Weights of a small mixture-of-experts language model, trained from scratch on English Wikipedia.
Size: width 192, 58.1M parameters.
Experts: 160 experts in each of 13 layers, 64 squared ReLU neurons an expert, 3 picks a token, a softmax router, a shared expert of 64 neurons.
Training: a variant of Muon for the experts, 343M tokens.
Below are experts of layer 4 (counted from 0) of a mixture-of-experts language model. Rows are named router (the router's row for the expert), up (a neuron's input weights, with its number), down (a neuron's output weights, with its number) and show model dimensions 0-191. Each number is 128 + 32 x the weight over its row's rms, rounded and kept within 0 to 255. Numbers have three digits each.
After each expert's rows: a language model's description of what the expert responds to. This comes from a sample of Wikipedia text that the model never trained on.

# expert 1
router:081064050163059133102131097119147149121156086160067081085118081169122134145102136098113113144102114171133139117096111088151135129142143186155165181103074049089197133119141113094144167204099076103165152117087148121141151090105098154115169153126133146180106113121118147102107205154099111127126092131094172084130106124034131115146171096145084118151125157120128151125151193164165120118114149077113117155126169101106127104159168120122126119131126091149130112101167144090093196137104151162140118114113172084158160096157176173127086085109175102118090169168113114197126092127134110079
up4:148159145143149133131137163144128145160112152127129176119176151105126191096097129095162195148137128105115122128087106142149143160132173108191163177160140107094063109146154122097104110166086083080140157110075130122162176178095121136164108148083118139122121114173120104135127131090161083095121173104132159131108149116093107161088166136129165158105074103156159131082180214139135197096109096074122082112210164127118171079149132168132132139185130123139137185096111145125178072108094075149187167092109140121148154141104203157135110133175087145097161151113102152148032140182118157120
down4:153170127100107143103133159121143171115120111118133137123088133160103163174187053095137086125125173147117125093088114126110169098197098126122107078119150161162178092085129165132086139161157112119095097118105103106089188115140139160137055153172081133061150153162135046150135106139138106160118164070161173066124131187139126143108143101146155097109124161113168137092157098163096156103135134098181119158173105102183144142150075186093125141155064130149140144108139196139143122090132150137127147128128171112036150163119143157151109175120085042135126166113106119098042083133149142141
Description: Of after role nouns like member, President, director, and the role words themselves in biographies: member of, served, elected, Board.

# expert 7
router:088065106124102139120131112083168155111124101177084107097126080185079181152097085130072124080096174187114159071114130071148164139132122165104166143087155074100155121077171123111150160167137117134149110121075099161151132115131116182120166135169142097163115106142111090104088151153111088137125104076100146088149139090109077159153174094127100109149085124177106130175117155164187135113126138120125124169151122094093146091152148088129155091161130133133106082160165182083134157128085167172125143110123160093123204092148214128197107095089182147150094168151129111172162080149119122067
up0:137124149173149131120109114074088137150115091173138128075152097158068126165070167140094124139146168087127110071190134108085173147125127085089161149111096106119131145148170146110067124059092140089106185194125120186187127132138101174167107156162106074130126114147156115069126148183092148102202089139111113148136137143157117125153176121159129152108149068171089080086132122179107167119153137138137125131092117125129145117174119117100109082121052093160110212154117163089098121130118125056091113085098099143134128115086135175101136125132098102115098049085137110193121098176129153101
down0:162111171099130162131156105167161167129109176131138095185160048092129094120183131152121161189093154143133089145093184117139124151087157129093177078113112174141126125053129111052178045105113123158098141108103147139095099107155167116102143163143150132112120142144134154132153153129092120105111093088163102108118145116142080078146179130130115110174076133107112161140108122178135136131141144157096094080108135133144118147117156180171096161123096086139113133170075150159136114174147160136105139173123159182099231107128225150163157131142153068081128093107151083117095108159159058109
Description: Plural suffixes ending a noun phrase (parents, officers, discoverers), the relational words between, of, that, who after nouns, and pipes separating numbers in tables.

# expert 36
router:098105113133056137086151109081171157090197103172111105080155084163118155100093109095086138134090151164079110076108106109167148161159127140106174153079089095106183139087164174091116150163114113144149126116079101128143149129090131149130113172127061062147085090150116101102138181108099096095098081103108155093129110107096109177141168062132093138178110129173139184132113183184148128156126104107105125154167179079126183087175161118105128125156126124143071126133141143128128176079114130172110140048127178142119162105155182162155093109117185150144110167178115128152102080110107133086
up0:112151120119088144123117154114155150148118131189168096151077095107094124124108134140085091189097154155079085219160154142185142153157105141085122144171136113154188208092116083144123168145120125134171105206093113142128093074149167080113129141184112141159034082131136161123153084126108097090142135077086143169112127134123163163108105134140172033125155108168157156119082143116117157119161138111155123095228082123126132121158120157129094109156099154107144154178125156138135132095153139122153099107096067140175131074141180142199111104081151119121143096133103121129130172128151083125
down0:202096125117128098134176096171128125146101154147140121146125102127114120241099145105110104135156153149108150121125194186158129111141120136123146106083075106142135094115118066100121083147200083137139157117118048139147128134109115107156136113130140111119193127120131161127160120169094085174168119135140131113149150105079086105089147066113110136146165083212155126119167187147117109127149153155192151082087040127128121187077188108134127153121166139148139143192172134085194111126074137180117122122169111147103148142100099125097127104102089110104211082160118084150139103123140158154
Description: Word-initial prefixes and following pieces such as ex-, con-, -tra-, Col-, as in contracted, extended, Colorado, platinum.

# expert 28
router:104087110103088132098163063098174145110170092167118110069166110166089160130102089152103084132109184157116121085139118110160139158142130161055166146099091079104136157121204111103128186157103117149154149131086108101139179136106123190100160154158132104142066100146139110140126162146136103171115097105103175113146094112121113167131128063161095164178140171154127160185148159156164132137092136112094157156169167102100147122121171117104138088162106107191068094162159163094116159074070154150098125081133151097144155089194154161164120132103161154143073157183121071147137085130096128062
up4:064168147192088098165167187105077129124098108114164125060124135097141062143074100129125099162153166191089094141112143101119109087119151132152170155126143150164158129139123090131129154167086159109147081144106128151120161151128130122140099078074113147150098182170168080078147144175083113144157089162137099205204116135139117154126077114166179122162165133122149111132115127190097177100121142146149136077139144198132148058129178135118124076152085148124150109183116124118156113112092159181134164101117112097098107124135178132194163155143141060161090128140056127128159134165142094155
down4:131081149136185120123137145094081099112172095156137107084130179138109141120176108183118163151173156152092105096117147068128124156165114073116144205117114187108178151102178084130147168057156176153113110107082076109085107107128149113136163172091190196096136153121194108098135096146139140112171081116178136119144157138076128127113149124095143153151182165094106081120105147105102116147111121116140136127123124127142145148139092138165222112127107108167168131100092127151133161103146150135171132157080122172122115145094100113133134078137153124186181077131147086223191137129117100049
Description: First pieces of capitalized names and titles split into fragments, especially F, St, Se, For, Sa, as in Fortune, Forverts, Seahaven.

# expert 58
router:074087104103079170123157071105147158112153123154086129091131086207091188142118125158094084100081179156097072087153148105131141155132125183112174155115095077091179130095174095108101173127087111102156129171072101101115162142112128163089160183136132086179103092127159104136116157144156090146105167131079121089147114116074124166100167101153079158170141164157091134137108158166146152140103128099119131139192154114106116128124135136088110047141142089176093098118152139093125172130079125164153090087168181117109202155185171108136092102088147141116104156177129089136117072139093153109
up4:106110123109135090123144119148194148116114066085136125099153135132129130093166112181065113119166137141132121149124155099100149158173143104109094087124169157159151147205187127154144158144160149102129077153074154199075089137134144131140133129132112172120143067051124174100123144175139158126090048083101121176147049087128097164188124064135166173133169147102130131152143139122124041161110111118141126148168121164173099076084060150095125111120132099134109134099149117119123117155129129119104135119182136076137115113099157106102138051134163133129075122141120051193132152083096121079
down4:133180154122109171114100087156090102081060119070125181155111142126131159159141090151100125123131130137125105173084129136122171186146150161130199117162147159140141166116167117118135142130186080057153073155084120151105137107150152106124077138156113136183118161109141165100127099206161146131091078133134059217122126123129169145085105112120108141138137129141044122110132090053085066140128074105130073113157147161195107118106105101141135129141128130091139127149187131104149127163164159116176087130104121065100177138116111166126154104100121106150094203146132065101117160084088141096
Description: Not, no, do, can, would, may, had, plus word-initial pieces like un, se, pre, e.g. did not have, notably.

# expert 5
router:105083086140074144109181079115147132093140113167071127100130090194080151117115105132119103077096188165098138083143087092143127137159116131120148164093128076088148152078143142071153175201133070105127123123091139108142155086119105130107215141146133140146114072165144098122139180124146098168133124077100148098141131103091112181140185082116092152146118116124150133133117177128181109103083147083085134164146151091106159102164184120080142106125136113144084103151155133115129140133084144151174138055156159100128151117170144185156110077106131135191038195173094109144143081116119119086
up0:113121085205136170138144175156137128119123068150112125150174140129122106161109132113075137142122165113096137070117075128158093157105121134174184058109131130114151074206151114071097089164130065106115161170089184108109129170139167125144137144105065118159164119117082089118092162150166168138068102125193090186139093127128150163097214107118092134124128087134176141141118140165169171101091106127117152143096095160112109147130175166125121188140070116133103157062088099095125144134135149143097118138155121129149142166180084157101110154183152101174162144172053107143115160119143181133
down0:061137167118126130136140065103166140108157209140118133175139131113127111104127157130118136117081153155135138130048141112123107075143115106137077110166104084141113099126126130138118053089130081145065063109132131173116158141133137100139077114150099157106118147140077147113127111102159185117137155159159067136178099142105074141154062071113123115124119182117093165125154076169153108164124197078169126149150137192145154091129150106077062163163140088102143119100117155112136103130104115171124154094100132086123119101126071101177174089122105055096094116086060123128104103069095069174
Description: The word of after place titles like Province, Borough, Diocese, District, plus name-initial pieces such as B, Ba, Be, Bo, Saint.

# expert 12
router:098086109147066135116132092087206173126143071156114111046139080184121157155095108103140135131077148149129103109116147091139132138174147153080172177085140090101169181107177123062151156152109102158157130118093134085122138136122109123098149168141130074159113106155153089083102174153111096173150143110082136106170114034091115117173139091098117092147115147166106167139104151143201117140102124064117124125155115073117137057136152107120129065125122120144074100088176129095150174115095103209129126111123126128169133112131159164152076111091156170179105107143132132169156103136104093068
up0:116152097101093141141129168178119155176127112125119154177074115174180161154131139089143091095046109132144190129151207110148127109136141086099162161085185113107120134144099115076094190121138187134158153123184132154114127133060119154126092120098207051189188126094146098146154128126130109144103124070156130145158133094167145117148174110083121129117129123135135164063107148138119211119149131141144091131133080094122141134170087103133128147158054103144093116130092120102166204142181164151169115084144128160152110180170208105138094110143152151095092136163100090113113109131150127122
down0:124119104161111079069120093128162174211084146154140112146068087088152150091153143130153162123149116053144152102143120085166117119129185174104168117107067114069132081149163170132115118150123087138128166158093153101142178153115108147122105137114112118154089114144158101163085145143161173069126086112093112130139106154118052120156114190150137122129169134108149123071151157196183146112130156190134157145091153108151138137186031095123161104138099143135135083164143170141071113158130155063113100098126107082133158124140147142112120145129170066042129145149177127137168080132136086099
Description: Common first names (John, William, James) and word-final pieces of surnames and titles, such as Bar-on-et, Fall-on, Champ-ion.

# expert 43
router:099076052124082136098139096099151120147164100157085121119137114165063143143091071150086118114081144144122128117117141090172179159121129154088166116089113111084148143121185089094127139177103113116141145117110105140144193108074092140087139169130103128180087103141164104051109192188102101127112180106119172088165100070067158131106161100140088133149099148187100146129136140169156090144109123095105151119156152064076153100121160129105127086152138116125096104128162148092141160105071116167163079103121181082136178095154174144166091093080175138171116156153137081167120086128099139069
up0:115163160118178149145167164071151132127132140131163130091160169120161141100119100173131141127140038159118078097199174094099126162107163118132117133122149111096150167194156118100156149098117109148101162174102129129105177133125166176137139126101096145130126144155157077084115158237109127140174147118057108178116099060101093184133133116107135127114140184142168172144130118109151128062115023135126104142079134170159145144074158137157153130135096080126180164132174146104176048147055110176151158134124139158096137094106108104121141089156126107118126105157111143119152126170150115075
down0:146235112099067125106132113110166182091167159064078114124155130098147114121113087138125106120094145102142105122140131121092117116159164143173090066130100125134096159147150118162113114085122120098132072164147152103144164086106188140112119155127152117107156077120137087164142088105102130138188145118142053159052160128121112145141051157141154146116119115111151154087134154127106202099078072133101099118092108093137136084064081110061166181100110156160128128089103125120119076142156131125111087105122132138057168178185137176104101091143063113112077141177156144126075141108180134137
Description: Quantifiers and ordinals before a noun: first, other, another, every, both, each, one, all, second, as in the first team.

# expert 23
router:081098102081080158102151072107140150116164100155111096082161105163096138142076058138066075092087174177092130080112126102135137134189124132102149168085086090076185147114159139093137164134094073120151163069065100162156194113099105181113149152135104118156061101142133111103130162154140104110157161108104173083149139096123113186132169108159067161175102138138132180156129167174159123185105110123114120173147149080113172103160175139109112101141110136117084097126151145112116168088097160161173120103163154110132166118183137170161112114100134134180095169173133099142137080134125141083
up4:137181192149113108163102188084133152184112131063121115125150077149127150112100119099162161148074101159116161080101102109161158128166129157146136119150115195128116129107092146122126199137124114107126155160078199104113161144182077126132113126165138159074144133084163065164152135107115121179140129137116142176153181092129060120103149142145098116092063192143174100127193180179101202123091147168141082106128174104098115111144160146130140132083082131127143121143099168171079144076094165146109134108136179144131118137132189164121150209124163115120170077105093099106100109146124155167
down4:145240143179114115081184104101142154132123124113111123095121100122129139145078175123174142090116117135143148122155161131177103115110124145091135077145173157127156073147107153159146135121137110157169146112200133117151150185079122174125124151167105133089149110102162118123161151084116130121138147077179169152141167123133134137116153169148174098110135130100206133164087045182151127136090119083118094175133107113116112185156152101117139065144166113155096102140165139150133184127128123103082124049128177144072102135130165093107160112133186130155123161059190104128178138105145022115
Description: Word-initial pieces like Ma, ma, Ca, ca, Po, Me, Pa starting words and names: magazine, materials, caused, policy, Potter.

# expert 31
router:101096079150036175090168098080153116153169100185124093072167106128105172165108090162122119101108166166072092117133169125124112155157123158115154179120135098072152129115166101064139151176099070103160113121084086095135191098095084156101166168190112093162078107161162142070095133146107114146147106083089135100116110116078098160151159099155095134146120139157097183173149155151141113150091135105129150141160165078081170109145166082125115097141130122119074120116156133100158163121116143136132096113157198115118150109155135154186101116102153156184077136185125092139122074176108155091
up8:103117183186098121146142172102184137107071155155095096100097128134129128169128119106154188153169107170139113161168193152147118096130166142080105103121096142106109145132177180147129159132116075119138105123075159128077081123170106140095132091203141154116058121075156162117155113098149134141116159079101137163153177086076065120116100128068140118115203122094110165124112145091104134092117143117134170139161183064116144097129129099129107093143139135121082116154083188156210104128173201147102141118125128088111179126100160166142121129173120146164103072195120125138070130179084140133
down8:099127120131141141115055120159133109147086071138155123069080150092119157097103153171183094128163168100123153137147149158186119067098148172079052113178065111032172132085125122117099081124144109110137136101153141095133123104076118131143179160161100084112093154137172156149163133182115173109094145172171158166116110102064136066138120168141110129137105159107086146103144164104095149130177133137128146128086105098137122142189124123131111109187102137084123105154099123154140117137128188098173083175156138110137150173148146131070097136141120183101095123035100135182175152124106091095
Description: Middle word pieces after short capitalized starts like Lo, Ho, Po, Cle: ve in Loves, Cleveland, Yves, Movement, plus land, st, low.

# expert 56
router:072088086126081150110155086090179147110162091174093094094162091165081186155082103144094112109110143167071129088120110097142110145149133172110159150108105071095171129075171121075147160153084102100171133136082078128176150119106118168075155165183120098160093108167169096082124183144140085145129122090082192103142083106086141161148159083118077126164088150155101173135113164162169100134087131104089149141162162088079136090140165111107122105175093115140111090123147168100139174123090158170130145104167159090136147112173165168166105102094165131143093155167141108163150079144116129083
up0:087141105156127128194168125108089152158131121099102194193116156141117113148117135104169126079103066147080135156159109093093109158133122164171160150152142075119156151101118108123169120145117148134105067158098117116116151165046133216155081107098115133136074079144167087127162129154149117149159093100124112087149190089194159134139179109153122076111198141072089115091099148180122125109122087103129126111175177135127179107133154130147140085138151038125112143126099062112156092111131115122111078153138153128057111122087086117141139121114165113144085082159109095138161125176090101059
down0:165126157119058137121123115175126163160129110124081148096106176116145091131099068160105091105170130204140116131136135057239089121113094140128094108138121103056186065162130101125135170097106141115119175114104138187082157134118083119124116146142134123163132118165142153044126130126157098144120125097103149102104137089116151098168123169143119090143147185126083135168078136169152141160073089151146108088149132106088144069106141145093123096112112168127089109150113151145225172130107113113176174192118160082078155101093128141131118139075123108076057135117142092133137151152102102169
Description: Apostrophes before possessive s, and well in as well as, plus such and New, as in Kent's victory.

# expert 49
router:120110081110120143073169063107180167127162119172089094087095074154084174114096094140115120154102132168127128121105087076130150125178138096121163179139109107105149165064157139084150141150126136113172164108082088074138109139089117128119148142159141096165100048142163105109106180138093076109149109136090178075158114097106135188115177084149091135129171168142134145166104173153181135139068144093126168150118157080130153099162183110081137082133136112118127115101187140099088201093085140165114097100147188098178164148165142144166073142064178138136120149148097139141111094125088138130
up0:157090109138141126127163107077151155117096087151201102119097076157163124137170127097145072095167134077103169071053187170122099170131182091149106151111111203117185128154150183159132133087102089108125162159102117084173145081159108144135129161086154202136162110171118130085063149114138126098115155131137116133112175129124113086115128084109161144077118124135131155161128128164136101167181108144114178138091144107099136102087210142095119167141143130108094096220117079144153159165160064162147114122103123132083147126157126142147157160140188135128145119088137067097142082111180152157
down0:150144148186134098151141145145096184152171075156132126126114092138122104153199080125117176104136144127100158092120139172122118147128162169163149155187154159136158080122090080134160132124164173201119158099155134046091155132075069146126130149141146090121076131131146111160110154166129150147116136105112117106095126132061097078173115065153163136153113100127161155123085053090078129081111122185164136223125168086069158101127141134132143137082127159150090183158192084115157130152122165181153104112122150116148092145136100116179099114186150134099104135180100156095143176128187104145
Description: Inner pieces of rare or non-English words and names, including diacritics and byte fragments: ran in prank, j, č, cho in Czechoslovakia.

# expert 55
router:094052079153113134111190087126145116111150097190068115101159098183096142166096104148123099122092128186112090085123138110137125131158137129084148152111128090074152176121157127053140152169120110094150152112132078136158150134087079164083150171145100086205101110143152105092117184171107068156135107099113186093145134061113136154103177088152064137157129126168118157143126142169179139145091120123122117172175161106072154105132158108103139099144089081171090126104134165112135144117088102143136124099171150112163199116165177186159085099089145150144103153162113139144158062146102118083
up1:120101143126098148189100141144080153109156168132089077111145130094173080149134117135105167154116152143113163095192111118089152164117133132077164137139072162065112100066129155137192125140125105077057153123173138114048162103110154115119111134124122153160137134181106136086166057133110093128190117155166142126198166125110134096141122168131074148151138096123095198151188116151128124116115108179112175111131078140065101123123146123181112131149117097100083155158164059129197193029081143133153132127109154100163115112170161150134073149116084125128152149127124122152122112146081101135
down1:093106149122098169137168171116142138095130110159159036101128132098172116136106059098172064127180080077159144085132124166106216125123080129097131176146121145124142127127088185176182115148109038115107122176105161153133154135090090152123120114084114097108190109104130178152160173093162102188094095160125163171120085162150145158157110103172115084135151129139073144152121106146112082161136159100158142076129103136172170076084156112157111163122157120126154157120100129075156090146118105134165165056139089161115094153104111170145158182125136168134112142163157083169094148091122124126
Description: Possessive s after personal names (Pakula's, Paget's) and the possessive pronouns his, her, its, their, plus has, had, who.

# expert 46
router:091080082129107155107153095131165128128166091167084094100153103174101145156076099118098127094104141178098103079133126088175111155136110144104156156098135073086164157101167103093136172152090099169161114097102056124155166125134097148102174165153136092148064089133161099067106174150113092152109101083110165106146094099088128196130149095141111157106088169161108171145128149172158117140104136113113129150185176086098144093167159088059136091145067090145096092120159151091152167075082111147110119091160150104137172119178165162142098080094143119190103127167152110160149062120103109086
up1:112183116104151106127117133200111111119131114156099053137127170117151119194073132183154102071113118133134091118141132075153112182170133178136161113104152103086155104129151147098122132073143097181129119109103136173141106200182140128081116156123127134084069110122159148084151191138106113141117120111125078156108174090091121121135130122110133075141128120140159132106135115138122118077068142145106177065122227125104151144142091183114151127151135096116085070074143130132109147079086171149160124097192103031057110100124155118121174147077097147130103147108136080094184140087162144128
down1:089102104132177135131112125182093128112150095112161094129098189101161154133100112128116143115138093114180104131126148141188149098112143147098125151129140169086212163132130142118150065109132033123159111118096087143134133147115180061135117115065142138090201158095126077167076067100106101095148140168096104127143123101117100105093130140149092157095126145137123134183091169142070139115176173117127120181144117099113163080139118096151098161174107117100183123183083078108111061147086071094099156107059128149210129141130080091084170122086124095138123086086138107158100101144138160147
Description: The, his, her, their, its right after a verb or preposition, before a noun, as in follow his brother, around the engine.

# expert 57
router:082095093111105174099213105115148156164163089179044098083138066117112146123072096117101133126106139171105124125112139108128122139138159133096161154089128110102149152114189074087105177160134107122162147120110107098123143144103124146062167150172123081150122093103176107094136147164124058159081090114115158111147109146056108189118147088166137143154130160147109217137160161166133159139142139090114109170177175090100202104155157138086110119174121130159101100140115151138117214071091119155158122108198136078150116134140142160136086135106160110149109156125114065141121074135114159092
up1:088111126136112127110137151136132087066138134133131100137082078163117105137083120166057131121161090122105094154139113114114131154174211206150178136139134120104217115057087063130144152123167095135163178069140137156124096130148117087054181102108109132109095125117129123111129125097106094142079116100110096100105067163156123114114168141092115170114170149153192135181153166154130134111069122122121090141095118141088137083103118115142099099173138107155227177177119141133136126133134113171156134118159066098092134138105135080181132156123226138112141082116096098104140188110132156141
down1:102192126196092128107146165146144107113143106116158107140111078087142179190104157146123124088125143179124136181161166169168172135146118180084145170107070107160167113106044057165172127116096103147132136183143098208105185147123150108128160138118130114163124133070103095158165163164091165115125130156150154150115098153089139070100160174125148110164110139092147154080133113068129080159115157121059073088101130118085125109114166138151148152112176149176070117121130151048112176135107105171128119105203195180134116142150137117095120147126118089096146120102110145138124153092149130157
Description: Word-internal pieces like ent, est, ive, ab, equ inside adjectives and names, e.g. F-est-ival, Val-ent-e, high-est, favor-ab-ly.

# expert 20
router:092068077120086130050126077106148153102175096166110088052171097180092178146112110138125135130107151169096157124144137091132153135175143146096172151114128085093163134099169122107131190178103078126139152126126098090186136096092110152132149142154142110165102080149163110095124188178093059151137121103109180059120111126098115162093123099139101148161105169172102186159123153150156151137097155109120149146164150095102175117157133142136122062136135126134081083125161138090112161083087109194124076078147180125158182132174164172165103075130165143133108164170100136165125089142123151088
up0:140153027087140092114144157088146128116146157119088102089140137177128155108088176063084074105158083143144157101102147059157080138098086152138113114080153124108126106113139104120111117163134122121155137127155156058128124111145099181118123119140194136152170143136126085088131179138107096113098166091135169087112181141167105103157176097074203122129171153144118142095105133111122147124169176096119089134117100123141128102128128182117127092200138101144099125129170077181111121154068140115162119153140107100137219167121153171174081071143099083092142171073075129181115154083118144166
down0:147185157085120161191104142166106111137120159125138181131088140111168133146143089083113125098104087133077107120054149112137124126112152149154178109106156110119112151135125131148092116067077133144149110144138129083187094083130150100073115108138110162104122099125137144124199115172181202104134152107143120087089155189110121051172145155125148177121154081060125138149117095136130151170176120109155111136079095177130092214179117201109120152140166101133157163133167111129132141092093081172102131150154126107127117168153098148104105109117122044129145099154132151117090104141177213057
Description: Pieces right after a name's first letter or syllable, often vowels or to, as in I-o-wa, Mi-to-oma, Un-to-mbed.

# expert 18
router:117094038113081161047170083120145148138162116176092125066158057170138143120087111104125147093105150181077134110115115072110117129165125135128150124070157107080141111094167132132145155158134096164159130104093073155155125087098117136121174133130096077190068081132156102062099158141134074166091121074074140093139110122133127156127136076119079169143140119151153164098148154118152103156077121107127126178167119096144144101150156087097170106110111111124084133132128169119160157120065108180108108136172206113131145104169171171162075104081163110131084126146094143143127079111098155081
up1:162118111145073142111141040131132132161187101117140106148177141150050120157155127091130145168185115092151158121092126119116133083114127145123122188108205148141105102105157179099077096104148132133118123072117096108104119077160139162054162098181095157121183086148076108117175123146149109110106156097145143102081145095147098148164159139074089153113132133123106163120150128149113103055104132201087078125142122083164131082081178101157144104131125117126090095103149050098136169092106110162158069125167119161108061152158081059168130111120102105149104112136161095141159083090127100122
down1:101073149118114144144131117108088073174135102194185128142133174113202145098169128115088151167135133145131080107151136154209149142103147141155098139135127131120118101104137171089117118076089144130106146173108105205101128110118187166092116137110088140130126181167077119154110155173111153061166119145120134140128103146173107153188121182163126092139162093156092073117101104159141136085106137174165178120139179087129125118120156098090108135179064146105180156152138123147126169085161158151085094079081124107140154079175094141157128134092159112097173124154173092047146180168104189112
Description: Mid-word consonant pieces in foreign or unusual names, such as Djok-ov-ic, McN-ich-ols, Norf-ol-k, Car-olina, plus Cyrillic and Polish letters.

# expert 21
router:065094091134076113135165107076175134117150066190128114099117129144124157103093102104118080107078129177112078064120140132162144120138126177125140184114133080056147138119147155111157140175092131140190174116083108129142125134064133114120176175201118105130134078114148085082121145131134128162123130130043185107138110143095119137099164095128089125159113171149130124116125137158170141143101118099128153161174206118090149067128154116118134098128084100153107066122129149083100153125093145190094115101131182099132142104169211190131117069097144129188082119159138107162151064138109134112
up4:174097132166156116098146100109140164154125139159142121063149137146143118121050115124147121113086132100118089142132159197175121149136105155117119137135196159063052103118137140182090173101131129159145088110135134103145093113137097156131104128119052148135145160079098144185135156095150133177135159175148097159083074127129083130114136115144154074128090113147121138138153141107140050090118149140128152150099135163070074044129136183172102134121119148084121198104145185117110152084206122098175126110084050115105119075182178143102161150161124185091141155169111163126135094107096143110
down4:161090146133093093091153150095157061162131127171092159183110125109118068070159147127167110111089153131141137123113116168136133111126089113107079086100137135131158110095156153153155160101158139145109111100117109098186098167181092181077142088072177225152124126120155057106164135141123086149113188148126185155125115142100151134167106157158136097203151113091125110143113100079159115090095175112144174108202168212088088103129132153149113134112105077103132125111132109149129101127070203109123128108126072070162115068127107135105164143098174136147093117179069135117127099103123151138
Description: The ed, d, ated suffix ending past verbs and participles, and whole past forms like used, established, released, e.g. succeed-ed, complete-d.

# expert 45
router:124080085099074166104180132118149171095163109171078103084121098161100120151076052118098110105071140156120072109095106106159137137135072150104171175084102103090159116105176143121159168166120068147143173144086076098146150114134129158090190146155125077130118098170137088086094179167119060127111166099111144082115123088080115159130130074156116141138163122142083161139119134163159111167095127123130156187179150092078132092151161110132135116138126167139097085130196154093143155124054151178142140085176189137161149117180178150129111138101138121155146163175101146155168111127140164093
up0:179194164135098196171104132132111097194164170135062083155105086089110085115146093092067104144142154156129106117162128156147127188127122144161157125132120050106100115173110073163108177106104139160119137092163193133159143131106133097086124115120143131186104156155135155141141164142133059094130109096119119143172107095096135166123137093115129112094166083125130174052109106097084129078164107120136093115149182108117165094116082143126175080167163071159144087210139184123102150172119130114087118165137182104128086141109145142159133153127186113178129080170152143143126156120074099165
down0:148127139141123143097067120124117145138107120164113110134068176091146128071176095136150110095126139142171160113143143142154109104110167121144133069099187102087114191152158168142078119102097129130113160137119142117137135172153148144104158114136162090135136134133080126161154170147142134143097173198170158114171146162164072100153099135077120157124139069162140162133158113101153095181174095114149130084126122075120117162157157073132182140166122086115103124173138077123220121090180145108162086033127122040120090114113141155133109083100129164167171136187153092137193119168198125175
Description: Commas and the conjunction and joining clauses or list items, plus syllables inside foreign place names like La-ho-re, Okla-ho-ma.

# expert 59
router:078089033141085127096129072132150120117173102155063106096125121185068150115108108116113134079113176206100111097118095080173138158149141144093169173103119105085173136100144102078099154151102076155139177096071073131132175094077132113089137184182112094140098068154144118112140154145110084139129118108121163104121115133142093180133179093144099116149115134136120172131150137157132145138064117104122144157177142049076169116169161105129114078125131099150115120097156165119154165120089117161135104100164161126133188132197157148135077113114144137156100153167133105184136074142094146072
up4:150097116096137071095115067157174166147132193112126138191085094119147146126138131106127112107126135188161101083088118159117146132129079132174085104062125095161120190140164086146148160070181121170128148162098135138138171138129146060130156062129109123136156104149161158139111122151155153189176123086086135088149109112165113137153170134108014189100103124078087111126148137136113086157099207114097119163094158137128118130139104075109135079090084102150143185142148127071121156145105149120140118143139117124133143176196153076081130131156137079142197118133113134143097121106175124193
down4:125110103153119135068126133098117128147142204096123155117114098151169129099134108182115141124091179100114150120195098145133066141084154155173215173161156151119071116055138113174166076116134093153167101152099166105186142135090130123160172137112105134118118122102145156122131124220060111124114109175113081095111152122068127110132187177135153108093111117079126090118112109112115171136181144141165093124113136040133158107170126068130167162101097145110133162142067067130099112136167104125104103120186111146132179150127114136087110089131054106132139110179081139094122104091104157165
Description: The indefinite articles a and an, plus A, one, another, small and the numeral 1 in running prose and tables.

# expert 25
router:106096085114073143094157094065191172132138129215068065089129087148125144128085073095092115132061148168121094076124121094118126132174112168110189163057123100095121150135147101093135154145100069149167182088090085116139146091108093139097161167167151112131134120152168088110128176142143087152122093103109172054120100061088096158145179086141128097121081120142134167140148166158162126100088111085128158125133170106129152131125177114126141134154098079121137074113142154101124149091089139146109134115132187081163160106188148151139077129079161104120117130137108128138143092151090095066
up8:128104124121095129112172156126130116127092177104080095119166124065167067151118116126082195157132153130183105101122135162129133135122110137126122163131147110123110103138143111120095112099174120150099146048153118112146132201166122158194159082163100112124141155164172096058139103138149132175173097139088113094110098119127181160104113117136122089086120143110111076162119178143142147036105127159126127083134156167124162101153117146160128156155107087118148199155073157133162095144050131176108178133133107043111152153095104158172092159141149029142128153203132130133054100148119159137
down8:118141124166152167122199131123164143139165135095135120118079135142156115121075125089100109102074109142158119111157145117103129093177138181124128136133134124160104103144087138129154121149123107142117096163113085116124135132156159152045114134101162105031087184152169155108162097161127131113122180093165120108130092189123169114128175111128098153150133088111154157063200142084171147115132174114160124085088136116138186135144082128132158186154117151075159170109149156193144175143117114107123128099118113067131191115125100124098194174155095111110169163148086091224101043138141101195
Description: Final word pieces closing nouns, especially place names and venues: -town, -field, -ium, -ity, -ment, market, Street, Stadium, Island, village.

# expert 15
router:068079096100083167091170089124152140120150102179081088102165088166106174124072061117107101106097159164097116070130105074148142130160092127107164163056129066085170163099137102065125161152106097107158126101093071111154156111117112127089165167162121083179105098169154104122127155152130112156133099109101170111179129117096083137116170093117082102123144150129099200151116189161197118108074137118085106174150135108085156120126142071107107114142108109164099056124150126116125143087102108183145108079122142106169160103177167172147093123089154129136107170149111138140127110150118135063
up0:163162128101199109136105118124061152123069166113101144151163178117151110137108113137110146170158114159103121108159172111158138202118133179118124101094127142135125114088125099094106137161117117150134124112065161129153081143186131175179160107130145148067048140117129038148171141127146166109123129106127107134153083092176100151189197132177079136126122096098170157160073142160086129106106170177151187102120169102097122162070097185072109095150131154088064150138133216144117137117103104109162168132168099162113096146091120122172101121131148107084178120152137127114070129158104145160
down0:116141179066066145217115195125157083154138161123147124105086113102093105111039102116155127210130176148207124119148089092080059133093097155121160134114149137131102175144085100122088127144131087182097116160139116125121109203079139062142121121158086078166158142128151167080139127151123133106077129097162143146167157128156150209135126120064125100135162141081081095096154126141175140089179144107146135131114110186114120125152160108105096180146127196132145156092070078104094142177141115153135135143125090125125160166134130165100116146152141125086139133077115109125135132163151113096
Description: Lone space tokens, mostly in empty wiki-table cells and after route prefixes like US before a number, plus spaces in cuneiform lists.